config.yaml
n_layer: 8
d_model: 128
n_experts: 128
experts_per_token: 2
d_expert: 48
d_shared_expert: 64
activation: "geglu"
moe_layers: [2, 3, 4, 5, 6, 7]
router_score: "softmax"
normalize_top_k: true
routed_scale: 1.0
balance_loss: 0.0157
balance_bias: false
router_z_loss: 0.001
n_groups: 8
groups_per_token: 2
init_std_router: 0.00815
lr_router: 0.001
vocab_size: 8192
norm: "rmsnorm"
norm_eps: 1e-05
tie_embeddings: false
optimizer: "laprop"
lr: 0.00165
beta1: 0.9
beta2: 0.98
grad_clip: 2.0
batch_tokens: [65536, 131072, 262144]
seq_len: 768
train_tokens: 418600000
steps: 4416
dataset: "wikipedia_en"
Below are experts of layer 3 (counted from 0) of a mixture-of-experts language model. Rows are named router (the router's row for the expert), gate (a neuron's input weights, with its number), up (a neuron's input weights, with its number), down (a neuron's output weights, with its number) and show model dimensions 0-127. Each number is 128 + 32 x the weight over its row's rms, rounded and kept within 0 to 255. Numbers have three digits each.
Before each expert's rows: a language model's description of what the expert responds to; "comes after" lists some tokens at least twice as common just before its tokens as in all text. This comes from a sample of Wikipedia text that the model never trained on. Tokens count by the router's weight.

# expert 13
What it handles: Inner digits of long decimal coordinates and numbers, and pieces inside foreign or non-Latin names, such as Thai or Bengali bytes, Fuleihan.
comes after: "9", "8", "7", "0", "gu", " Gu"
router:091187102145140150081170156173096103098084155111106090079078089075111159139097161097145175095086151102141175107119159160107159097158137142111152175120131170091151155098154137106145096167141154152137127109139150159171165159135088113140117181188151086098148170088169164083143090144146180170146096156161140068116149172117094149171104092157158078110134137150161109123173081110085180172086
gate0:058117118128155125115151091140129114154048121123164112115166089181083145139092138113146176130046094166140114130165213151123108105131121123105131113138122149152141129055167158087087108116119154105111067130138140140162152134129136121134160140182122122038088182090133132037103115100142105106151131123169107115179107145170076124148139076097146083094108151131114134116162159179120160201140
up0:082135133114085113091129127079126084124130140127164085121122096166123124143107097129151169101064154169156083121151222126143101116115122169125089093141118135147098119072212146170114114073111193122135120126136131147147136118167143092117129185168085140160120179102089118039077110108140131115174110095133072091179131177208106126143168103131157141178117076158133117152102145185120138134161
down0:137092045112113092126166152197141100114170103154156093108092116133140075093099166124095123132160223130122101156146131040116099149134100151096142166135118112133131104168155135195109140163081111093115147164115184140149218155177071154134193125086140171117123101130138097119147163099130121130126128097084065086172149139171126157084174123170091160150136125116146118124139108150165101130141
gate1:109110093133085129070114132151192135013053088158083119095109164176163162145144132154054155130151121164189121121121140130123150134101115119141146095144107096115136071119188145142109090087186159151135150102139109148139149121149111086141144210151086122155136166100061175124188135158142100139119147120103171152167150109080171131102134150121133129152113111107164064137120176096143102159146
up1:131176093128137109110096169128104139009129111127065122173126153144133078101123123155042154150184182128149113122097118129121187180124128084099146116188060064116154080087147159138128083092161152163184093112112122172153106144101112125155136149137123153153188156100097157092114097138143148113113132130121135103134168100107163133069079105139148108126188111098117074070133132094127112132115
down1:142150140161097143158127107175179125120121111085086127125173072168197140126145109106126117177101102147078146091137122153113103087110125143154097070055132070080105112135110122126119119113112123104156087093102176129079143125097128119149100158105128138128191112041137182086180114129122097142140132145123157175123147159053072186109070136174098106129098098090157166147170145113109202127171
gate2:142109129170100123148112127115108058120155099123161165098140144144161139141185147151160094149181106107168110116122084097112103114144168145137111151088087110120102138192122097144110104123125109163158115165173156080142171104076135178068159111129128099070135115122187120163116115102095086211127108164149136054170092081108091153170065136080063133046134133086091102155122112162105103100118
up2:110139148164146109123100172154151139113116099131127134153078165114150143110161053125128158136174112117199096106116078113115103161165154167133130143058070163123144163204132152209106090102118097130177113166110132060159147079115125146089137118110082135121110131107181168170117064090104128176105097158159159104119148069099144104135078161068147176105116090102097099151111138152083087124092
down2:143158155122129074119110122169135175138119130152096127131123108121157101135122104177139164151154080120153152107130153110116139117127115109092078134137146157117148134096119101117119145127140144130123095166131128255096195165096135089134135228100171186145045117112105120083174169100160109098145101085080168173046137148145153099113164165165104146095106142124166135169111112120124129172194

# expert 25
What it handles: Main verbs after a subject or auxiliary, such as announced, live, was, raised, plus approximately, nearly, and the word piece aged.
comes after: ",", " was", "s", " were", " to", " and"
router:089176105156156158119168124173082151105090157101099101097119096077103161149091153091100165113101169086129166097099169171093166103155154128098164163094138155091169160098136151097155097173164129150161116089156171158161140172149101124119092167158169087083167138093145158096163081172158157159160109163157150095123152162113098167173095099171165095098157179155163095088160093114091164150086
gate1:156134129157131126141137070111126113122142086144134148162076130068115156111121108094144157166124129140165146112154156155155116162111127095134119117074116131142134121093113119062134146157134098113181115109121110132131097138095183167123160195122092076116110098071082207000108140142156138137139161161105172154146096137159112173128063126165117104056131069144123098102160087184134139111073
up1:122141185127112164051139170159106100102129109105099106108113109080151173136109114158100127078143122061081087120139114159122094120111102144066130058126181145102126111118176130120091156125141105085121164179134171140154184150106097123155136126140099098135216101159098111124126104104164095169114113172120061087126135172104084115163150162107155096129088196136108076146074110123073077152081
down1:130125174058177148173186136087118163149153134165078164151123142130075155188146132101114141163090084121131127079133078152060129127140096111142149151111046138160103118111156128091160116126172133141148067151106121130109116121131117135103092091144126086090098184126196129128104160086145134120180068128159105114106134092138102099118188131065071169114133124094097072210130145094173141142113
gate2:078172109145177140108135073101063082136130139147124100099134088147064105126114166064153144099098127098052155107123097161127163109190133123072136130125092140118116116059141100091110141143150133109133079094127127130150131158155168101098135164144151136113148107076125127073187124134159125121150127142149199089130119137115124130109058053116160106079169106127158083098148095068110218166132
up2:076101094175123141125151102091110133135101101147095091055105118082077080114117198068081097105102107205120147147131107076087165117144126103096096127133154171145131124041086180077143148116115125126099129073094125125134156109130171092157137128156082117105156146088154062084122166093109136129129112102159112064120141150152139157109086068153067144154116146121125195109103105115155111094151
down2:154092118162138191128152155165102117145095103129134063040165125096121196058104058115077145112099136098123170084116123155101131119135133078132141058138125113146106070136089105079175173163162127105136086103072115194158131161138138136090101136115096156080162136166138147061160155103137130124124110137083176146122123140166122129105146084200142114163100132134078123118113167161120128151082
gate3:143127141139129140092137157135074100127091147158141092102110192136096138144084194081153162113172127100104122032057107119080146105165084101147143155036077120085123120094112125098109130146128158149166220109144153121150091123129136132156161165160093137179172112122103194139127147124089155153164128152118117134181141148087127135127074133141169117094174130070144057112171144150150128135128
up3:097125102102123138107109094173102123119083181145097109091094131157114097141148110140144117097098133213149202175144173118130131139209116148137148179168197140088146141121119169086145107138123120143187102111102110150125184149160164116156141161099120097135201115074129103130182103144179099132113108171121137089129177152130160154202163066181131149082136126127194110062160115121117157128128
down3:172093122168102133110111182116107122164124061085076135107097172150117133078115130099137103054038081154112128102161104087119120089180088175174151147127111158102142170115086129157155127120111145134150091068153137134105135103104154150106182143124107112160086125143175153161111149176130123131181105172087135072149148138117110073135126055143144144084072094131088187158176135131158180140145

# expert 3
What it handles: Fragments of capitalized names after J or similar initials (Jet, Jefferson, JPN), digits in sports and results tables, and biography "was".
comes after: " ", " J", " V", " F", " N", ","
router:092158112158155175131171143158101156106088163104080100094085086061092136152080172086105154119106168083176157095089152161110172105154181120099138191117131168096155176105138161110181083161153123139154115107155166148186131160135110102093082152154157095107151153094154165101152102144150160156179087151170153095134141178094110150168077101161137095110171154173159095097133103118092155142094
gate1:091154025091125187100144106112116086138121154138085049112107113179108156203091132156146100162093101139149092180200111095167125180084111090085114145111130089123147115129111133105193066135139115153101089119094096097153102124089142139160097117145138114090131109099135146113127121113109103117205160105115182077116115185153130126175104116170114079138127159181122158106100156124137179117145
up1:085129165152181092110160145165174164080067069103115132030126144074140138064190129102042155114093178122118158131090137127128111141109133167126154170144120143142110149125117139122074099061118115124149155116180093130062124175159100163149118145138161170103147178159133121088130114084133081095121099140164111152166109072141153117146164133097161083131127134107140132086122122076161118081166
down1:120165148105109163125157183036099092151102131163145107064146143103162098144115129123121055134157150124089075144143130183128149123105139105106162081121124118211154128106100155060085137148109160081158127129125112108122142164121162149094133113124110093073198164151161190163125098123148125113172138125166114151135140144148193154168148163071119102138116109108096175093133072143192168095070
gate2:127146113092137097132175084157086089084116113155082097095082093142087074140119119158178179129081110159184192124120137072135071134177110116106187176061129172108155169112163129169184090128120124165110092128108156130083186068139128185142137133153157102128069156122116115144116144112110065138111135119124164133160165102115119208145134136128097129152140129122130081159142099150081123201130
up2:095137107177150155102153121174106173130094132120138089145164110107149174106131130147070133092162153095103081141078189140140184090082164142053147080128142141131119116100153135137121099137210132144188129092127098132200129162140121093124126125115157100150174110143134171111149120174144173134188067194158122138124075157173101117120135092184159076092113170170110123065131129072153144105101
down2:189113161180121127082172057164088032135132161107134171128130154156124134151122149127153160130210146093136162175089160158061059131108132147112132106118115137136143122173100169106150069125129110065076123079099131115106131135161148120104170144153104170126141105119126153088113111120133145161160168115149140104123124062107126122093113127139146152067064116063109070095148055114129160123153
gate3:142113109090123132146148162100151115148151144181140090089056105068122073096189118116094143166090159127192153109096147103058118117131146122098160149102093081080131117151077139165124105142148154136150142152085150110046130122058114093124114095140144145162111128132179126153101161083167138137218112128114104131085164077157113081136093155137118129168158155165140163188151162154096099068104
up3:078136096143171156117087119128147137122113116169118130062122128097117123171143118172176163186096124119125164118138075097176107134125150155135156067108129156112108119076139202133167083095209073158133174135161180141097133105137157155140115139147140120108063174171123145144118131160105111151109171171093183191157129082146134144114120103138124107165230182134119140124135116126180068179124
down3:177153091141100115128138131105189109180129155095119164123122141134172120110106092121113105099103086142119102118176114140157182143134106134129097074077136074168162144126080102135071079091116097187141112096053126114106147108158167105113103092104154113149155123119132115124139084117167102113072105174206093161108106145147172136155168146154203071102151111098124144046162129083186097087097

# expert 61
What it handles: Digits, copulas and symbols in statistical, measurement or technical text, such as is and were in geography, sq mi figures, LaTeX fractions.
comes after: " ", " (", "1", " it", " It", " be"
router:092167089153167166098160130167093141099091166100093107098104084074097159158093153096158162109094165079156162105091162163097161094153134136097154165095148151089160152098135149105155099163162128145162133091158162165159145171156088108130094157168156093086166155097149164090166086180165151162159097168154146101133150161095101172170098098167160103097157185160160095094158093092101160150089
gate1:150135113121132132074161130117127155171133144097091136111142041097190134118098122079150159108125117110068142124129129140111145105103123109138085109148139112154152112112126089124095145141098156153180109106123141134082072156116069058165176068103113081129119086130193110074152083149189149126132133125158038064078192150088112140177172160092134110117108157178158157111143139131165117173085
up1:127120110094105160124171128123133113081119094124107104150119198193085126120137160084113121092104133085143197103125182151162134158185158165112159157155083197093114134110187136129139086133196090112100137084187164064140100127134141158124071169130133169105142133136143120195131104090077086174181178115142139147112086143098101133143099132201132080147111098124145095092124096160098129079138
down1:123140127142157155144142090162194134087166076140080149069095100133155112087098147128117105105088126106185096150132136102098110138118110106128116116128111132135158157132146140182114038135123115133100153106201152150138156112089127132139119156194158118203180169133138069060078135119130137049102145105098069134085166127107123158153134183120113158145064164150168091151144132133059068138132
gate2:137084151133181148152142135099115141147110158124097130144180180166074103141149037118173110123100129104130125122127152140147058092116118102168156109098146098177076209142166109117124165119115168082174100161162110113145102086109143061135110128135124103102155149137088184132127090089141100115177174134094114125127114125058151095141103140127076163139087187203145165120151118050124164093106
up2:109208143152116121092143180127092035161178166119145106086171205110186228129133158098144112098166193143126123168119167146131149137178143136143101103119162133108135177118070110081089141149150094160147145170137173117153095159132125162143083170148167117123171150159162093133119084105151137125126133186169159156133158149158105098155160100136130073126124107089127153118176084142117105140128
down2:111120083081108086164139117106129186103127114112084090101132138143125071180116117081072090176096163120154119121089098153127085098100080100186126079073094090102107126094125125134084103140170121104126184143092095128075152087066175101133137116148158127126103107103136083162056143187143135098119119123096098145157149120149184050096165160167136139102155109073140157144150055124149095139143
gate3:165096160163120129125109134135147196132142149118111135145167147109130198097122101120132124162144143129191127082107052091097163108117156189143169139120104148097113111164093116128111162176112082101139160037172134147134118144110087073076154204161113150097115175144142164116168147132068134147075068079107113126102099085059108138089095160137151064125091145150103119129114099160143156136086
up3:179065118063087136134091230106142179126193140099103166184125165169149137116116094131149142156168091121125090133074062088124123126118131179173096159140110134110147123124147087129124115091106147099137054114144119159118141157155081115051128178147177166137068113135187114137123109112114169136126040104089126152122146083126091132112094105073112145137107136136110172139103149159113137139144
down3:153131153084106144086182116081147133169109105090180177134122149188135099120091096112127106127060157117118106131074118127091151173162097076128090188107187109132155113172096145137117112155072110123143128086147117090086135177058066094095145122160165140155118120094136177089097133147100140167130181143110105171121195056129126092162094144132099098109192114154103100136124119139062126123083

# expert 26
What it handles: Sentence-opening capitals and words (However, A, F-ive, U.S.) and the -ly ending of sentence adverbs like Similarly, Roughly, Commonly.
comes after: ".", "-", "\n", " as", "|", " has"
router:094172098155155163114157140174090130091090160099094105096120107086093150154085151095113165108107164098140162092101153165088165084153162138083170156104147156092161168097137146103164098167164125155156127090163165165166155167148098105128098155157159094084171153097149167101166083155168164162165112160161142100094154162091102173180095094163156089098157183162163095087165095111089164149097
gate0:097154043135084137115110045152094126080147085131149138130139170159096153150122132127143116147150098122175185174124077110138117134145117188078103114131113131153130098165161086126099136104143096148144123164127072099062146112109084155122138110196117132102198098124200148106142114121126168175141144137148128154199104133210129119149116093113114090147151104137096080077133167209142079132137
up0:102137179137138125147119121130138124187148149154134129126172138168152083100084200098097169133115152124091101128134130113193136113065153137102106164102129146122141172119124149054130170109072143147156111082127149086158112109167136166122108074206134161095063076147066062136170109198139183100150178121117171103097103102143113128166077153106097113116141126099166099150109185146077137106101
down0:151123193131108109150130105148109168139122135195112154161210145122153073151155139111095148188113135145118203119134122064149165128155170059138119140141142110165150150192150110084124171171172098099151117145106104185186160078123132150132116117131104097154103146055089197123100096095140115132158105143145144169137155058081114124138109154124132099119161125126179132145178070149141108113063
gate1:119113040131121135163093105116208155145182101111161128128136150093051155096121112138086147170111117066174083104157157098126117042105097154096180116126107147122160124116149152093131151120112191165151160181133140113139169070135163125137162086133132121134107134107209153184106115093111117115131188121145122132050138179086146112148110148129106180125115156159120173097091136075100128114107
up1:168125205114089155072168161152137102174144141181165112124075160188115147139140093071148123099125138180210125106141078100099114136177132126169109105128124114115070149110077147100093169110150131115045134091158099156080156148163149137140170151085132137178173141141075135107125156115109149156086137107090092171123068135129137120073149109133183161128136104087158125150082089171100092117123
down1:123142122095133129158155141152169145144103178107105092127092125163070090110100168091091137113128167130050164187085154148089146084151159124129111198090093135148134144138096166143173146160135188105134088184114131114108154149112116150099106104080099058113108130153147168152090116149132112106153090157150120127161203126170112057086088140070136163077111104121069134136086111095139190178159
gate2:102189094086100145123112166095116158140119112156131129172099200163097131153078153161187183113072119137089155113145143131122138173116173180162115138097126136136128152139167178172100120145083107128083168201130117152155154141120149163127130106172102139112171166113083131149193169102186110179175077094075116149134137110175166117122188156181147154141092111078125159164142087086102094147151
up2:178130119086058146095096128096114164194106137111161091183132169129113133163161121116179141169111143142141156093141139102186103090099116033087086130143149103135149113156157130172111163117143123161115115168144118108091145126085083138162181116139165105115121108113124201181172146151099153106142160128118118200116069146125174146166065101100125176108103160202156127093118183102089153116140
down2:099140132166103157108100142173103143160121050134099104094139178107088168103091090154108116078170090156157133121155077150111118132096080085126064160114074111100109109150075100152183114077122068123122116082149093186126143181156076114118116194110214122125183103115145094133106163168061150121124061087113103119138145111117161118147136156178155100115125158125089126150127137089118102099147

# expert 58
What it handles: LaTeX backslashes in math, capital letters starting names or abbreviations like UFC, ENG, AUS, plus country and place names.
comes after: " the", "|", " |", " The", " of", " \""
router:094175101157154163105166134172088118093086166101095109087112112094090150139092146094111163124095166095142162097100162159091162095166154146086160166099146152090162160097149160098165099164156138150162124094153169167171144174150098110138089159159161088093167151095152167097164082168156159166164107165157151101103150156094109169169087098170165100094154185156156086088162088099092161139098
gate3:137147146148133118115106106159120124119108108138132164115082158129103171130163190118125131099079163117174172167152171115116134115191123147114134170083079152096138184134150160138128087083139093167153147110118097156146116129129208118152131153101117136035135123138116118089115054077093108108186093163135157058185141208173132096161123135125192172106108072150164132123166128187109139159151
up3:140130078173107152109117105136092176159129168083140107108193093165183123141113112118119157197158157139108148092081078177079157144089130126196159129123101213121191095157121082139143130165082148125157154120140153121110172140139061150095086110140148117195150126122127200129114182137181118118154119169106100141094158084112090197084148093119099102130168133103135137132092112090133114127086
down3:131141144078118109099126105118130112114135158050159094113213099091079125105154132130158134181156087150110113118110122174125117136156152125077120152138122139103150125130086095148096187091122130154130164048140091122184120127121155103101141075134080119118164159122092123114158081107079068102115149139104128113067161165071153164179076193152152114156085126101123090101172167124084113206178
gate4:148140098107100144107148106143064126073072137129095115134079104093075156122111156135133096182149100153169138126168131207106118074105103101107074202117160066135167164161112141170171085134142104134136099141174096113172110127119118181118173155095150080111108185117096111126186119146172081161127125138084152162124185185114074121152129168091108163121110136124147112123159183160164190151128
up4:199137078105183127167115042117162123134139142139115117079099111175108123095144144153186128170143075135111118122157123136116057096081205079095134132134180083142120121135170086063115090100067100120075135127149146178112150124133158085149136135116118122101076171134132099118141140136130070057162180148097133139151080176162124141109079119095138158157149155080137148096128185142135138101153
down4:212099085080150115126066100144126078131124121172140155141101178130108078105093136100144110150106096157133206130148119172140113115211089125137149119133096152085101109165164117129093105124087147145129078178096130110121153112095194183084176117144113133134122154138131162118142124143136088191143125160180186132148145126167067128095106120084063093104168125075199145125170113152174125129116
gate5:126149134106165197120125115138144057138090157128100057127092186159202099189119129117093186131120128178132087120066142119123105126143122131165140144134080141168097082146178125141143126101215090105134200130120090114117174152072095141133131156126087106167179137141140131130137144182102173113098097140101112116103182141137090104115172093185115096134160118169117143079143103102067119175113
up5:135130134149141076108122218095098123134130177111104153150138164146117155145127099081102167162078123150103114171132140133088119097162136103180147149133116106167128115171136129139159156124132120103123156096026061098117196136125104073100091140137083155173127072172124175129091144077126187077118082145107141160082127093152143109126186143169112161083114106121123106072123054148124095098179
down5:120093145113101122115186135133138088105174135129146100153139122100152121130143048156161096137095131150115128100198149133125102113138103068121094048128105131121187122116126085159059185151125109089104148161112120131140105106081227103129158133133081069167098093143150135099107091128159154146166148114149131146132036168118168088071168117144051147169117080137140165098103115131094151151132

# expert 59
What it handles: Colons and apostrophes in race times and match minutes like 42:43, and opening syllables of capitalised words like Tro-tter.
comes after: "6", "4", "5", "8", "3", " to"
router:094173096156161168106156124174085156101083166108087101084111099083094150154087148099126165110104159094139168095096160172097163088162152158096162165106142147096158162094134145098154109166161142155162121084172174161165152156156104109140091164163173091098167151096149165096164088169166150159163109163161152101118145162104100171163096095160161094097155179155167095087164100101093171144091
gate0:085139108134114164074118192134113091090168107110153120197131081132131137205145088131139106160067123144168100122145114164125121156103065113136144149151122146132108144165060112090191135170096085122155116122137169074131207116116120066123112098062171137153093171130112153087120099137147111108157139120165142109129095210180154087121144123199112151115143172179138132160130175111090127105142
up0:085151124121128128130171166085133066126105140142149100182165049168184101166165062154107166112103139125148078124133101165123137173084094123147125145124145140158134110119071090172172106106126105101122206174123144090101185112086070099131160120131189147186108134159150136107131107116148124082124108143128117121076117125116164079128154172164058135134135229096114119132103130076103149133156
down0:118094116110149128125156070152132147111127095148118123161175173139123162090132105167106165105124165116181152160143119122102106206125109132095128166086203124164148183083088088110088134092094123162109171144096105130106103043137116119146158101160153105122067111149162183168055134060176121096120098140158169108148091169144128142141117132108153117146113146150108060161198143094156160189159
gate1:100145131142157113113137166131094107160105141124098133129168102054132204148082115159143129097154100074105141081153156148128100123121117090115103145136156134065193181157116115157083148154106132134213099149187112121127108121072196158157133135153141121118115155139084120094168037124165081117098131139135105081192180129064132143175190130121143094156113099158135117128098083183135093105127
up1:132080143169136122101163114121111141165163100139176103112089122128159247118112088126202120105157119147151108192108118148169119133102094105139162121113183163181099131128114101113181120098136114092190146172131127141135137151093094078162161192211140140136131137135116103123181149129160151123149102159125083067163092111121149079165168150118141118180110151135134118105170166185096175075129
down1:129126071125141183126160067076116071106134161167174148133118093058110167142127153098125073160090152131075134134149131099147162062160132078144087125171105042146147101104104168050096101108136117143119159150096123105145095098142157118123084103174116138093103136134188209099103155110138167105152152127071062143122135090144144114145109107128136149104142131121118100106059144132174084166125
gate2:138090078144146102108091201106134121167118064115127106150078107144112150163112123087209156158152138116032154092128098151149120151170062134160134126169110151130171165127124046162099133134089112123135150114115170052143202094114099148139161133142158081115134115157129126130132156154131152149098137191109099072090135161154155142090154103147097138133102177066081119136119111174092088149127
up2:139117093134141189156131184138102117170109116099119118187052099161124142152104075174211092143140168095108101156161128107185140118134149139107106093128128166134134114168115115137156128137122101120119093115130135125092196082066202122163104144199145087136118069160117154155126116195118133160092195145148101155105136169107166163118138086159106175187102066166122082152147107151126097146125
down2:121118129146099134117142080156097130101162077106102149130165153176138154133113159204131097125141122179160021167182209148093077105156113081104090109127145169166125156120110088163093154098147129147059126148154117086126132098133142108124205157154118151105088161090097127156075180123140066117110103130133147144134106166093093111090161101092075094122097149159135170124173140082165123125109

# expert 52
What it handles: First pieces of split words after a space or quote, such as exp, mut, te(chnologies), us(ers), pol(onium), and opening apostrophes.
comes after: " ", " f", " \"", " L", " W", " un"
router:102164089139165150095162133147099169120086165093097105093108094100081127164097183068075164124104143105099150103086145166081196073161168105114148159095102158100155145102132172077161121165157127146166118100119153154147141163160106115120103146179145089090139139102167152088154096162157181160157090145148156108074166166111080162138091093164134099096182171151158116113155101080090150166093
gate3:107160181142136108136137134105116153110172078132182118041065148120106132134156149180045132093101188109161174181106142146117133140128129138104189138092109112143112090157121159119094095148168183211101144172127131168075138127108105086128137137100076154133146126145133163113120151145164153133093031141127098152090134120106157116129095135116136144128199167142130123124192108133172074079099
up3:113102150129162126093170162180112056132095167080129084097174163109119149126094176118158082094164136092120175104129186178148159142124101136142099097103139107041184171093128109152119096139139064150121148078143137137097155131183112173165161158111197096129136139113101149077142138144169135198132154128133140104113153098116102143140165068176177095111094105094135094112116155207104139138137
down3:172155139141092141122118123112195104080083173066184172160128170136191123194144120151150188132139149191165125135154103081099118107160143151148147122121134156147138143180181065123113198147087152098144169116101155123148096068197115098144148164089101147159156141143118127091118127119130180162126098137151138191153128097118126095097126136072120103149180143181176114091070096145117117169132
gate4:128115121094089162172132105118126205200130085055093136150166101127078148142125173207088153133138119123128106095186127080114072147117071139139097158104080134119128110105146152174153178104168061151156127116168114111105110076129155184123157100101161107079065163123126146070086102106141108163133098121140141123073105127114136078090187117103102158138094107090136117112101157110126116136067
up4:108139127120137112070106202126158123121128113145150094181087170073154132179109148149098055113129116148158103141139182113127106224202088125125094111135131188118127164147120142138180169131096135150060128157116134136147110110178207169136160119092101109147209155106090171152131101075082120135070177161127107142139125144121101141135121138147161146183132113076122124111139070128093170128118
down4:173151154135182144152152109105131150134167155136132124152167102124134090142182174118120225087103149116206113114100143110147125084142104170145149108076124123155149125148096136208111168098113106138120151081141161117049143130110091120151132127137117136184178141053162131164090101116143109147150169097064149173114084155081172148108105123123091119097133132064099155120126111136179164068191
gate5:121145166135132166090124107108099092138091120155106132172162108106147134091114151090140115086151158068142134134130068164128108175170136135109143109125099148122123136124138121044093136116077062101101162130118123164149083155111128139125164149092092125090122080129035173064102154086089071128163119121127104123220188177106109139127094088154130112113174117089168078151132187179118149183141
up5:140113078151065166133141124120143101096110135098165133137103140114110114137151064127129165128142178110174167083097133131126146108086138140092162156148100158122097135187080128137205080133115148113127126145172174120181141147114102175096096094052183128122125160102161155131165091112158108170110171122145140159048087097112213116164151183180161127179091188133127144073156116122150149100097
down5:095134132149160096146101141070067083113070160106137179152114147175101099139159131194135103050102107147154116149123133112090112124172124102210130130081135194139131168016121094158133125103105130127124117102203112110125110159088106144109129173100117108111160143193075082131141108176139114103090151104193106113140136147146082139127194104099111147113132093136156093093116137136135126091164

# expert 39
What it handles: Table cells and list dashes, "(0" before decimals in measurements, and words like century, ancient, northern, Years in historical or infobox text.
comes after: ",", " and", "s", "N", "th", " in"
router:088165093159158166109167138172089142102086163100090103092115098081100151151089149098111163116096166089139165094093164171091160097160155132096164157101137149091158160098143152098156094170160134155154125088168167170171150167144096112130091157162169089088165157096147163100164089155168158160157103168165156099107154162095102168177090098169161093096155173152161093091160098101091174140103
gate0:076110115107128139151100155112089082110097143118101153135184155155106141115103167147107129065173140127156160091097076112088164096134140133103135075126098132136098129115194077113098084142157151090120138096070085107108074104155146119093108139074155135145201137096154082173080183130175118125176131092061103125152170110118168118035186137119144139161138052128111099165131148135090114119150
up0:104123100051190077063109142101118108102163160094105135125182135090167138039154085127087134111156119120094123102113099149112188129159149137136126124145123159138127119140147078152164123116157178040108160075120119147064083119076149122169126125113166164118111135053108095136111115154129145131098122119122103110039154135103106124069100104118093107070154139113098103137115168163134201129148
down0:195108122154110163128133110086107178132142042184192139139064112128091143130118161094156138117128070131114182094160177101154187121111170121153149167118136162102166131074111090083187061085141112204106144107144144132115110188172192124106151123119140160127114130084150152119155118084148138121136094123128121110108080113186112113142121098146118136124101129120119096135069139048126098073157
gate1:114140142090104100176176105106108087153133141148111075089120180074107095052119089074131152076146136181142149174163102155167149139123114100112155125154123116129122067152115109148168125120108098135112086146141113143119058158184110124061149152152115166171158117078092109131154128076145083104098034071133142123166174119158122139161108155082111117084134091140158124101191188140107153088141
up1:131116109175092150110136170086081175154191159114143104110127104083123195144119145069112138172100105114124108106148118115098108100101142094120101111109148099137140157120105130113131147127149052100134143148219158090136096141089102084113143137154125120164101121145066149162100135141115183103110164179170145105106054123112140145195108170191102077145127172196109157170064084090178108115128
down1:096120093094143125103114057129168171149129136171085144107107095118145157150153070203110148079101136067147130123114158121132100080107092129108188097120160131144128150159137214099157150068098099123096104149160161131143156082118099096123133136166120156139150105146134077118119181122136146126119173086127144192118184155172162145122197165128169164129116163118105125115229167131099081134177
gate2:114174129185100117136151116124149117141145089131066159175124116133100131075076095123142168155081181153183166149169130144172110163125061145123125126131158076144121088143078167057112159128098126144114132158186131092160135191135102151101098130173092181123077132166155096148126153120101183136098108141069096138151104067130148127165138098136187051158153118124148086106110138193121175098108
up2:136103095128150105185124128178137141175139131160095144121123139158100119093159139157079097090123125109163171114099145125187164179112085123084164129173103093117087117180085084077137157130139187103131116150115134164150145123151097175095144145197084119166117143170132166162149171131111135118145058122065084090182110083065144158118151156057128098179149074080110097144103151150091181129135
down2:126134123146096126128166138079150134128109153138148175105148156189115112061158072130132161127121062113122118112119135199107158085137130149141125138121152058112170155130151174072099080083088089113145106118151135154140095068128167145152089098126063143120144130127133163165160069165077139145149159144163173111135106094086167143135126169019089131148119076094129177140172136167170155082104

# expert 0
What it handles: Inner pieces of Latin-derived words after prefixes like con, re, p, such as p-lat-form, con-quest, re-vel-ación, forfe-it.
comes after: " re", " P", " con", " Re", " p", " Con"
router:085158061156125144044176134148096150081113159087116082105116086098086149164099166084142149084094154106151147090086156150085163090164118141096172148113105147103162144103157162105167100167153161154151105108175149177148150165133080126107096154115169093115153160098178156079163084154172158142158099148150122115080151157086092151150135079161162103093151137164156113105145104075092179143092
gate1:158169134147146163110182116144119088133103188077101083096124147074097162162111146085091170113104179167143159086059140170097145137162106169135119131094123088086157144120072103126131113184108096114147126117113140191126153155107093181133152186128142079117122155181155146088163084108173143133124109189083131117087131117104152144139128124168207112051098148108170108103174158141129175150090
up1:125100120144104104099117117094130097123133122103164112118145130148096137145143150119095116078152095161105149143090112138114125186118067155193105094113113079158130120143126091132056196099067164144132118149094107184068128113152098196087159139098103120173083133166164127136138127091168160104075123149091096151076158081145180130111190116092183110063115071037096109163122149123139158127127
down1:095100148107216157107118100160110129150069090145111123179146176114172148110082116168063109127163116148116175129120104121176183154219146113126098117079113110126175151162145111097109100143143097117126141104067161179161124117111148127175120139116094073117190145121135131092161161130142180087134111158123152185076149074149172190134140140142154131099110141118120082108163134155054124104182
gate2:030155152155161107134145127168151103114147105076110146117199142157158115126121165131105102120124141134126140078137231159199208148101102162123153134123093129142111102118075177097106119117135154108098131138188101128131090175069135155127172132116143186141120104111104169136116104120218094124162137124156134120101074120125161166079160133167104098132177123105096101118164082171135179146125
up2:164099094154045131186119153116107127141103137093118126135115162095127147117103104088134174137169159111111135121120118106085117064140132131085104128147194085131116115099142144223114112132092127106193175101082129199116161081154134106152113144169084141094124100120069173156075125177060205140131151145150146146132133139124121137164124142086128146143110165216131181107117195120151129093137
down2:108097087198113152149147030165151225140166111174107059141112111124137096107076118141131116154110081155143148135124157166156164143161106170136150180136149163123164108166089137066155114150173154099130157124124180123096189097162148121113189093138113132129114131039136113148100153177140111107162137145102084161118161083129126141102128109182112102181136165137094126176114169117096125111141
gate3:159080158135087152110108161167140082124128066153137190173135136126104185149188091149105120146147099095133166060152132130153135136148113171172191122154101156111126189080130135150106106131115109173190138046176127076156109143111153119148172131170170165166116075124094080096182112117150152134131174112095092094134150195099145136138170076123162146182094131136154116143132105139156106159080
up3:166137076123108113078117147117120144103131119145172149177151191133090157118188095171204131155183113125139145114121138066139162159121128110201167133130087108132151128093181088147102145100101104182139057153108060155155100121102194120141147134095129181107150119107161121062170110077156139167132153125087081118156126154115159157094129096081178122128112054094126147184153108132109106154105
down3:133154119158099112132148155130158114122089116104160098118116117119136080147110083154053131142173147134156093157119166156191152143131140122108127130101162131120074146131104088136099162050123152162175141160170104128099173139165146138213168095074125126103151107140135171133151120063103164134089148124138167120169066104157098162171094043140141205127112135125084147090097210115102158126070